config.toml
n_layer = 12
n_experts = 16
d_expert = 160
d_shared_expert = 128
activation = "squared_relu"
router_score = "sigmoid"
balance_loss = 0.00259
init_std_router = 0.0342
lr_router = 0.00191
norm = "rmsnorm"
optimizer = "soap_variant"
batch_tokens = 65536
seq_len = 1024
train_tokens = 243800000
dataset = "wikipedia_en"
Below are experts of layer 8 (counted from 0) of a mixture-of-experts language model. Rows are named up (a neuron's input weights, with its number) and show model dimensions 0-127. Each number is 50 + 10 x the weight over its row's rms, rounded and kept within 0 to 99.
Before each expert's rows: a language model's description of what the expert responds to. This comes from a sample of Wikipedia text that the model never trained on.

# expert 12
What it handles: Month names and the words before years, such as in, of, early, plus pipe separators and line starts in tables.
up0:57 56 48 49 48 42 59 50 74 43 56 35 51 67 41 53 60 73 26 46 45 58 44 34 54 54 49 44 38 49 51 64 42 66 56 54 43 47 51 69 48 51 36 47 55 27 47 43 50 52 39 44 57 51 63 67 43 40 33 57 39 46 59 56 62 62 30 37 54 67 62 39 49 41 57 78 52 66 73 37 43 60 43 45 48 52 39 62 58 48 61 36 45 42 54 45 50 59 50 66 54 69 49 53 52 38 48 55 64 47 49 52 58 46 48 39 56 49 51 34 63 43 56 48 59 52 52 55
up1:50 43 46 52 50 31 49 48 44 51 71 41 69 60 58 55 49 66 38 41 61 46 26 55 47 63 69 56 48 52 51 56 50 45 43 50 48 53 36 36 45 49 58 29 35 54 45 60 55 70 53 55 39 56 54 55 52 44 41 55 46 53 31 58 68 50 58 55 59 56 48 45 52 41 49 45 51 38 36 41 22 48 46 60 38 51 47 55 65 42 50 51 34 45 30 62 48 46 49 41 50 44 42 36 33 47 45 62 44 65 44 27 51 60 29 56 51 43 33 58 40 50 71 42 39 53 57 45

# expert 2
What it handles: Function words that carry a clause after a subject or comma, such as was, is, has, which, they, and -ly adverb endings.
up0:59 54 64 53 50 42 62 45 38 55 35 24 69 51 64 40 42 61 59 45 61 62 39 54 45 54 53 56 49 44 43 42 40 34 39 26 46 29 55 37 51 44 53 53 42 57 40 57 41 55 54 62 47 70 46 36 42 52 51 33 46 41 57 47 63 29 38 33 71 52 43 42 55 59 61 58 44 54 64 70 45 43 42 48 49 43 37 59 47 51 58 73 35 51 37 60 45 49 44 37 60 56 45 71 50 56 35 39 68 53 49 41 54 47 43 48 45 42 56 58 46 42 52 48 51 58 52 38
up1:57 34 43 71 48 55 86 62 44 21 39 66 39 53 43 45 55 34 51 71 52 66 65 57 59 40 38 55 50 37 43 51 41 47 50 55 59 51 42 60 65 50 50 56 47 35 63 58 48 54 45 63 49 48 54 42 45 54 66 57 45 52 46 31 51 53 49 47 33 40 50 44 43 56 63 36 46 59 38 48 57 43 41 50 49 59 65 55 52 40 62 27 34 49 52 41 58 53 53 54 59 43 61 43 45 56 46 46 40 67 57 45 61 59 55 72 62 48 54 54 46 51 67 49 56 37 49 51

# expert 5
What it handles: Short opening syllables and vowels early in a word, especially de, le and re, e.g. degree, debut, League, causing, Doctor.
up0:68 46 61 56 53 49 63 27 60 43 55 73 43 61 40 53 67 44 75 36 63 51 37 50 41 47 49 43 61 54 49 32 49 55 42 66 42 54 38 64 46 55 62 39 47 52 47 50 45 56 42 51 49 66 52 50 62 60 40 46 45 58 54 47 39 55 42 34 34 62 48 30 48 36 31 28 59 55 50 52 52 43 55 51 66 67 58 57 37 54 41 34 58 40 69 49 62 49 45 52 55 43 69 46 47 43 51 59 52 64 43 46 48 43 52 52 60 43 36 49 34 53 55 62 31 57 54 47
up1:31 49 44 59 56 48 43 54 42 52 53 59 44 45 40 42 54 56 51 65 59 45 45 42 34 59 64 51 50 56 53 63 64 51 58 36 43 54 60 52 45 43 54 57 60 28 43 11 37 44 50 49 48 51 67 74 58 73 66 37 39 48 45 42 43 41 40 60 55 56 51 60 39 54 49 43 39 62 42 38 59 39 51 32 45 51 54 61 43 45 39 31 49 36 65 53 35 50 49 38 57 58 52 50 69 55 43 41 45 35 34 47 41 49 67 50 41 48 48 43 59 52 40 55 39 41 44 47

# expert 14
What it handles: Consonant pieces near the start of words, such as Em-p-ire, res-earch, D-iv-ision, fl-u-ter.
up0:50 40 30 49 51 35 51 47 50 61 41 60 50 56 47 50 48 59 60 50 52 32 52 48 37 32 48 38 60 42 42 47 63 21 66 63 52 43 40 45 47 51 45 61 33 67 54 52 46 44 39 40 53 50 81 54 55 50 23 47 57 55 49 53 34 47 57 44 64 39 39 36 38 59 47 39 48 56 55 54 41 39 56 60 59 56 40 68 63 62 59 63 56 42 49 30 54 48 67 34 39 46 49 42 55 59 69 41 47 49 57 46 53 61 42 66 48 47 46 46 53 43 43 46 55 59 31 50
up1:41 46 42 68 56 53 56 47 45 48 59 52 22 70 50 55 68 49 62 52 54 45 62 61 47 27 50 45 35 72 44 27 59 55 52 70 62 49 51 53 60 52 54 60 48 55 55 51 30 37 41 42 52 49 47 48 37 41 58 45 33 61 61 51 55 52 43 47 59 55 67 58 49 54 44 56 54 31 54 55 62 43 35 52 60 46 44 73 49 51 51 54 48 64 41 51 44 58 41 42 63 37 61 72 42 39 62 56 67 45 68 59 52 63 53 59 44 57 32 46 44 40 45 48 54 50 60 53

# expert 10
What it handles: Final suffixes that complete nouns, often occupations, such as footballer, filmmaker, service, Resources, testing.
up0:35 40 42 43 59 58 41 49 22 57 62 35 40 60 35 63 42 54 64 56 52 58 55 45 57 53 47 54 36 51 66 70 52 24 60 45 65 41 47 55 28 57 42 51 54 60 53 60 35 45 60 56 53 49 56 51 48 51 50 44 54 44 63 60 45 66 47 44 28 74 49 50 33 41 53 43 55 46 33 55 38 49 47 54 61 53 67 47 47 51 54 50 21 60 35 36 61 51 52 52 61 53 60 52 58 44 43 48 59 26 41 44 54 47 62 60 50 50 50 50 58 43 35 45 59 45 42 53
up1:49 43 39 52 41 43 58 51 49 41 54 48 49 45 35 42 61 53 36 33 61 33 53 55 42 32 59 41 62 42 45 58 54 35 59 54 49 54 49 61 66 41 32 40 52 38 46 66 59 56 60 70 54 50 57 59 56 29 65 61 55 31 44 49 68 51 59 47 54 61 59 50 48 58 37 51 46 55 31 31 42 63 44 65 60 56 48 53 60 54 56 45 50 43 34 46 49 48 42 41 45 56 57 50 61 35 36 65 51 37 55 45 69 54 54 67 45 48 43 63 49 37 70 42 52 59 69 69

# expert 11
What it handles: Consonant clusters like st, sh, cl, pl and sp, at word starts or inside names, e.g. Constantinople, Austria, constant, States.
up0:43 61 60 80 52 50 63 53 55 56 30 62 59 50 54 45 39 41 48 64 54 41 56 32 45 29 36 45 50 53 50 45 42 33 41 51 47 45 53 47 63 51 58 70 37 24 49 37 47 46 49 49 53 48 52 47 67 58 63 31 37 72 47 43 56 52 47 65 45 55 59 53 34 60 49 52 61 54 63 63 43 50 55 54 47 35 55 41 50 41 52 48 47 59 56 49 51 30 45 42 44 49 56 51 66 49 53 42 32 31 67 38 35 43 42 66 52 47 40 41 59 59 40 46 44 63 58 34
up1:48 60 51 52 37 43 65 38 57 70 48 43 62 42 34 66 55 49 54 53 45 48 33 64 45 50 36 62 27 64 46 33 79 40 56 77 58 49 44 54 54 49 47 51 48 51 46 47 49 43 24 53 65 54 44 61 42 41 56 47 36 56 57 61 36 23 47 39 70 44 69 55 57 55 50 41 55 28 53 57 60 49 51 58 41 44 43 47 59 52 36 50 48 49 52 50 52 59 48 45 52 40 36 40 35 40 62 57 47 60 43 50 65 51 49 38 48 51 54 50 58 44 54 51 49 51 66 39

# expert 3
What it handles: Past-tense and participle endings such as -ed and -ated, plus the prepositions and commas after verbs, e.g. awarded, stated, with, by.
up0:54 48 40 58 29 51 44 45 37 54 60 55 45 39 26 52 53 55 43 30 52 28 64 48 54 58 45 54 58 52 47 33 48 61 42 57 50 43 42 48 35 45 45 49 32 39 52 45 51 42 62 54 50 57 50 57 40 46 61 52 24 54 46 48 38 57 38 55 49 64 28 38 56 47 51 50 43 45 33 58 60 61 40 46 59 41 53 48 49 55 59 28 51 45 36 49 51 52 48 56 54 57 49 44 58 29 52 33 35 56 27 54 53 39 39 50 45 32 56 52 20 58 59 34 41 61 38 57
up1:65 58 29 39 32 56 46 40 46 40 43 55 37 51 44 70 43 54 45 48 63 42 50 49 71 59 58 51 72 35 48 57 44 47 42 35 51 39 46 52 59 51 57 38 43 65 46 62 42 58 64 46 61 23 43 61 47 58 64 55 46 38 45 62 57 31 56 56 59 56 24 52 65 42 53 35 34 54 43 50 52 48 49 55 43 54 53 50 60 58 41 35 42 41 56 43 68 66 54 53 33 52 56 40 47 47 53 62 34 40 39 45 58 42 39 51 55 55 45 67 51 44 38 52 31 49 49 42

# expert 8
What it handles: Colons, commas and quotes after titles or surnames in filmographies and bibliographies, and capital letters inside acronyms, such as INCIS and RS.
up0:55 55 62 48 52 62 39 48 46 48 42 58 45 69 45 73 69 43 45 49 56 45 28 49 43 67 60 44 58 60 56 36 57 59 64 63 72 40 61 40 56 52 46 59 41 47 51 78 48 45 55 60 43 33 53 60 54 48 49 50 52 54 54 54 66 52 48 33 47 65 49 54 46 27 58 36 56 60 56 40 34 54 60 57 43 41 53 62 19 53 50 45 50 48 54 40 44 31 56 55 60 54 66 49 61 62 51 47 35 57 36 54 45 66 40 45 53 63 54 51 39 49 49 46 40 46 46 64
up1:42 40 56 71 50 43 47 45 46 32 56 42 50 47 50 42 68 36 56 43 60 54 54 72 42 57 47 66 46 50 61 36 40 37 27 38 45 61 45 61 51 47 58 62 57 54 45 24 45 37 58 50 48 59 44 65 36 56 52 61 43 44 55 44 54 49 72 37 47 28 64 45 52 67 41 64 27 52 38 57 37 54 51 56 48 61 62 60 55 50 51 46 60 38 46 50 44 39 41 53 59 47 33 59 62 38 50 60 57 51 45 56 61 43 52 53 55 57 72 52 60 62 62 36 46 57 64 52

# expert 0
What it handles: Mid-word pieces of non-English personal and place names, often in lists and tables, such as Konstantinid-is, Mikołajew-ic, Ipek-o-ğlu.
up0:40 43 50 49 36 48 56 58 57 51 45 49 45 47 46 33 60 43 50 55 58 56 53 67 71 50 57 41 58 41 49 29 65 57 42 37 54 52 40 40 63 48 59 34 65 60 23 42 39 61 58 51 73 51 51 57 42 60 38 55 48 37 48 54 52 56 33 52 43 30 46 35 38 69 45 53 60 43 20 39 59 51 72 54 63 41 51 45 54 53 31 52 62 55 56 48 43 78 57 50 48 46 51 46 50 43 39 39 43 45 51 43 66 43 54 48 60 46 40 65 44 45 46 48 54 44 43 44
up1:45 24 51 59 49 54 57 47 43 68 30 60 45 39 63 64 47 36 50 62 48 39 39 29 65 64 47 51 45 60 46 56 39 47 37 37 47 63 41 57 44 54 52 56 42 46 51 47 46 42 37 46 47 41 49 41 54 34 51 37 54 44 46 56 41 63 34 56 67 72 39 58 65 44 64 61 52 51 66 62 43 44 46 63 46 57 50 55 50 42 66 58 53 38 41 35 43 47 39 48 27 71 52 52 51 57 37 56 53 39 41 34 50 49 47 61 36 60 32 55 45 60 56 45 49 35 31 48

# expert 6
What it handles: Word-initial pieces beginning with a vowel or short syllable, such as an, un-til, an-imated, ex, con-fer-ence.
up0:33 60 40 49 44 49 47 68 49 61 62 50 38 41 52 58 69 36 55 38 45 29 40 50 41 40 42 43 57 50 46 52 61 44 65 53 36 49 44 45 54 46 53 48 43 64 57 43 62 42 53 30 42 48 43 54 44 42 52 39 65 60 41 64 54 51 51 45 46 48 53 66 46 32 42 44 39 56 21 40 60 50 49 37 60 43 60 61 60 40 79 27 71 63 35 47 53 48 56 34 62 55 51 59 57 62 52 61 37 53 63 50 65 43 42 48 61 55 50 52 44 55 63 42 42 57 58 45
up1:34 44 41 57 46 50 38 59 43 59 57 55 49 76 36 53 57 42 58 57 69 45 58 41 61 49 44 40 52 54 40 43 52 37 53 56 46 24 51 63 59 54 34 50 56 50 48 62 39 60 50 51 61 40 47 47 38 49 48 38 58 62 60 60 55 53 38 53 66 39 35 42 58 49 61 38 60 49 48 41 58 38 32 63 52 60 59 49 44 36 55 53 44 35 58 38 29 40 48 38 58 51 57 51 54 51 57 37 26 36 40 67 70 63 56 44 67 50 52 37 37 54 46 61 59 61 36 51

# expert 9
What it handles: Stem pieces inside longer Latinate words, before suffixes like -ion, -ity or -ly, e.g. million, relationship, regular, intelligence.
up0:36 62 45 57 51 57 42 64 51 50 52 50 48 45 51 39 58 55 45 68 54 49 59 50 39 52 25 56 37 49 43 28 66 36 59 36 47 35 55 35 52 35 37 44 44 53 60 58 40 41 65 66 52 49 56 55 49 59 74 53 53 64 39 40 45 45 53 50 59 59 50 36 55 41 36 58 58 60 53 55 48 34 53 39 40 38 49 46 54 34 48 46 36 56 42 19 44 47 69 43 40 45 45 39 70 58 44 34 55 41 47 45 46 46 46 40 44 55 33 52 57 51 58 27 43 50 39 52
up1:60 67 56 49 43 31 63 55 36 51 45 30 45 52 50 42 42 56 49 62 56 57 44 61 45 29 43 52 57 47 50 64 63 63 49 59 62 42 44 46 47 27 53 68 39 36 48 59 38 54 62 49 51 58 42 58 43 29 42 64 41 60 58 55 34 65 30 47 61 63 44 47 51 50 56 66 44 41 62 36 29 52 47 47 42 41 51 31 43 59 26 40 63 64 52 54 45 49 56 55 46 39 25 52 54 62 48 52 46 42 42 54 66 45 52 45 46 41 53 38 51 41 49 35 44 62 43 53

# expert 13
What it handles: Digits and decimal pieces inside numbers in tables, statistics and measurements, e.g. 3.75 metres, 49,028, 6–4 5–7.
up0:71 52 50 68 44 36 40 48 53 69 34 50 25 34 49 49 49 52 52 64 47 45 40 47 63 54 41 57 38 51 43 49 45 59 51 47 48 79 62 82 45 38 46 53 44 41 55 45 51 49 52 45 51 49 59 71 49 56 47 64 46 46 44 49 72 56 51 36 39 58 35 38 58 47 53 58 46 45 41 53 43 32 57 41 42 40 39 26 72 51 42 52 47 55 41 47 58 43 60 37 45 46 52 48 49 62 59 40 43 46 57 41 54 45 30 44 44 67 55 48 47 43 46 41 58 65 60 43
up1:43 68 56 36 66 51 51 52 40 51 52 65 46 53 57 55 40 52 54 56 54 40 36 38 46 58 48 61 42 37 46 49 60 43 69 58 45 66 57 62 64 44 44 55 63 50 37 22 56 47 58 49 35 46 60 47 57 40 52 48 56 44 49 48 56 34 53 59 67 33 22 41 48 44 57 63 45 58 25 41 38 51 42 40 56 44 46 60 52 39 59 65 73 62 55 43 53 49 61 44 47 38 46 46 62 46 51 55 53 41 58 43 61 63 37 40 53 37 45 32 66 43 50 33 37 42 62 54

# expert 15
What it handles: A lone space or first letter at the start of a word after "the", a pipe or a comma, e.g. such, day, Site, nation.
up0:40 41 65 40 35 53 52 48 57 42 45 40 41 49 53 42 52 65 57 58 42 54 71 44 50 20 59 52 49 39 56 58 41 44 59 40 47 54 64 55 53 37 46 43 38 57 43 56 51 33 54 49 55 53 51 42 61 43 63 69 57 64 40 42 73 53 59 50 43 43 76 48 49 53 57 34 42 33 48 54 34 49 61 50 55 39 32 65 42 49 49 46 58 63 36 25 62 39 55 66 51 61 56 44 54 50 49 39 39 58 55 41 40 51 47 62 37 44 50 47 49 50 31 50 54 72 43 63
up1:34 52 47 46 45 41 51 62 58 60 62 67 53 46 32 36 47 49 44 24 51 42 55 34 52 62 54 53 54 31 51 73 35 50 67 57 51 51 59 47 60 43 51 38 36 49 52 64 58 41 53 48 43 57 51 48 41 66 64 57 54 37 48 58 53 64 32 41 45 51 44 53 52 48 64 49 56 56 60 59 70 41 48 34 45 45 40 62 44 50 47 44 43 47 63 54 60 55 43 64 53 38 33 50 47 65 38 39 55 39 56 57 29 33 31 53 56 47 49 48 63 33 47 36 68 61 45 33

# expert 1
What it handles: Line breaks, bullet dashes, table pipes, open parentheses and the first letter of field names in infobox lists, e.g. PubChem, Postal code.
up0:67 29 68 40 57 70 38 50 44 37 67 44 45 58 43 44 43 29 47 31 46 45 32 39 49 59 67 46 32 32 54 45 51 43 58 36 44 64 52 50 39 60 53 48 53 66 38 64 37 43 38 36 51 54 40 40 55 50 39 35 47 63 53 47 63 50 48 47 63 68 57 49 50 49 53 59 55 51 59 47 52 54 50 44 24 53 35 47 55 29 60 69 54 58 52 42 56 52 62 40 52 52 43 36 60 56 44 43 39 49 57 44 60 45 56 49 53 50 69 55 57 65 45 68 50 46 59 58
up1:56 39 69 31 75 64 28 59 50 52 50 37 52 53 51 50 37 53 48 41 50 49 29 61 45 41 56 51 65 45 30 35 41 47 47 50 42 59 43 60 36 38 60 49 65 49 53 47 31 48 33 60 34 45 57 49 61 53 60 56 43 48 40 55 39 71 56 45 46 40 53 46 42 44 53 44 63 51 30 45 28 43 63 29 52 46 60 52 54 56 45 71 45 65 51 53 49 54 54 49 39 42 35 71 58 43 47 60 59 35 52 57 55 44 62 43 43 41 57 58 48 55 62 47 38 45 44 48

# expert 4
What it handles: Word pieces inside sports terms in team and league articles, such as foot-ball, out-fielder, th-ro-ws, Bantamwe-ight, plus similar pieces elsewhere.
up0:47 52 47 44 45 63 45 70 43 49 54 47 45 41 56 61 70 38 44 54 59 46 44 48 48 63 38 33 50 53 38 46 59 37 63 48 63 40 51 55 57 56 67 55 49 56 57 66 55 38 43 54 62 52 43 52 68 54 53 54 53 36 44 39 39 43 60 45 47 25 40 39 49 72 64 57 59 34 41 59 48 34 50 52 34 67 64 42 62 57 58 28 38 51 45 41 58 40 48 30 39 45 64 43 56 40 44 43 29 59 58 51 33 39 54 47 29 50 60 49 51 58 41 57 54 34 57 45
up1:43 56 64 45 30 70 46 25 56 49 56 39 34 46 45 46 46 49 56 48 55 47 61 58 58 47 53 54 60 44 49 44 42 53 53 54 45 56 51 44 52 59 51 67 68 41 55 38 45 66 44 42 35 45 66 43 49 57 44 43 52 66 41 57 73 48 71 56 54 55 50 52 50 49 62 54 40 48 48 53 43 57 35 79 65 59 37 50 64 43 44 63 77 50 46 56 46 42 51 52 47 66 55 53 72 43 52 46 45 44 62 27 50 51 48 56 74 69 34 52 52 53 55 56 64 50 46 56

# expert 7
What it handles: Word pieces after "the", especially the e of east and eastern, plus orth, outh, om, each, both and one.
up0:47 61 55 53 45 52 38 49 56 58 46 69 44 65 48 55 52 55 49 53 60 44 58 66 55 51 30 55 41 51 27 62 56 49 54 65 44 55 29 39 57 56 69 44 51 52 31 61 39 58 45 66 44 72 52 54 61 58 59 39 34 45 52 31 52 60 54 54 36 51 65 38 35 55 64 40 50 25 44 48 42 46 42 38 53 53 47 46 42 66 54 45 53 68 49 64 64 51 59 53 65 46 47 49 51 45 55 55 44 54 59 52 61 45 26 52 60 46 58 51 42 46 64 42 60 80 56 44
up1:47 52 65 38 47 32 38 40 43 42 40 60 41 42 70 53 49 60 35 49 55 52 48 62 41 35 55 50 39 56 43 39 44 60 56 36 62 51 51 77 53 35 49 54 44 55 47 56 53 44 39 69 57 56 60 44 63 53 39 53 55 45 60 55 35 49 42 41 57 51 47 26 39 49 41 48 70 59 31 51 36 63 69 46 49 53 58 56 57 47 43 36 53 46 49 45 49 60 58 56 68 49 47 43 46 50 38 55 37 49 50 44 48 44 40 52 46 47 60 41 62 81 60 52 67 45 54 77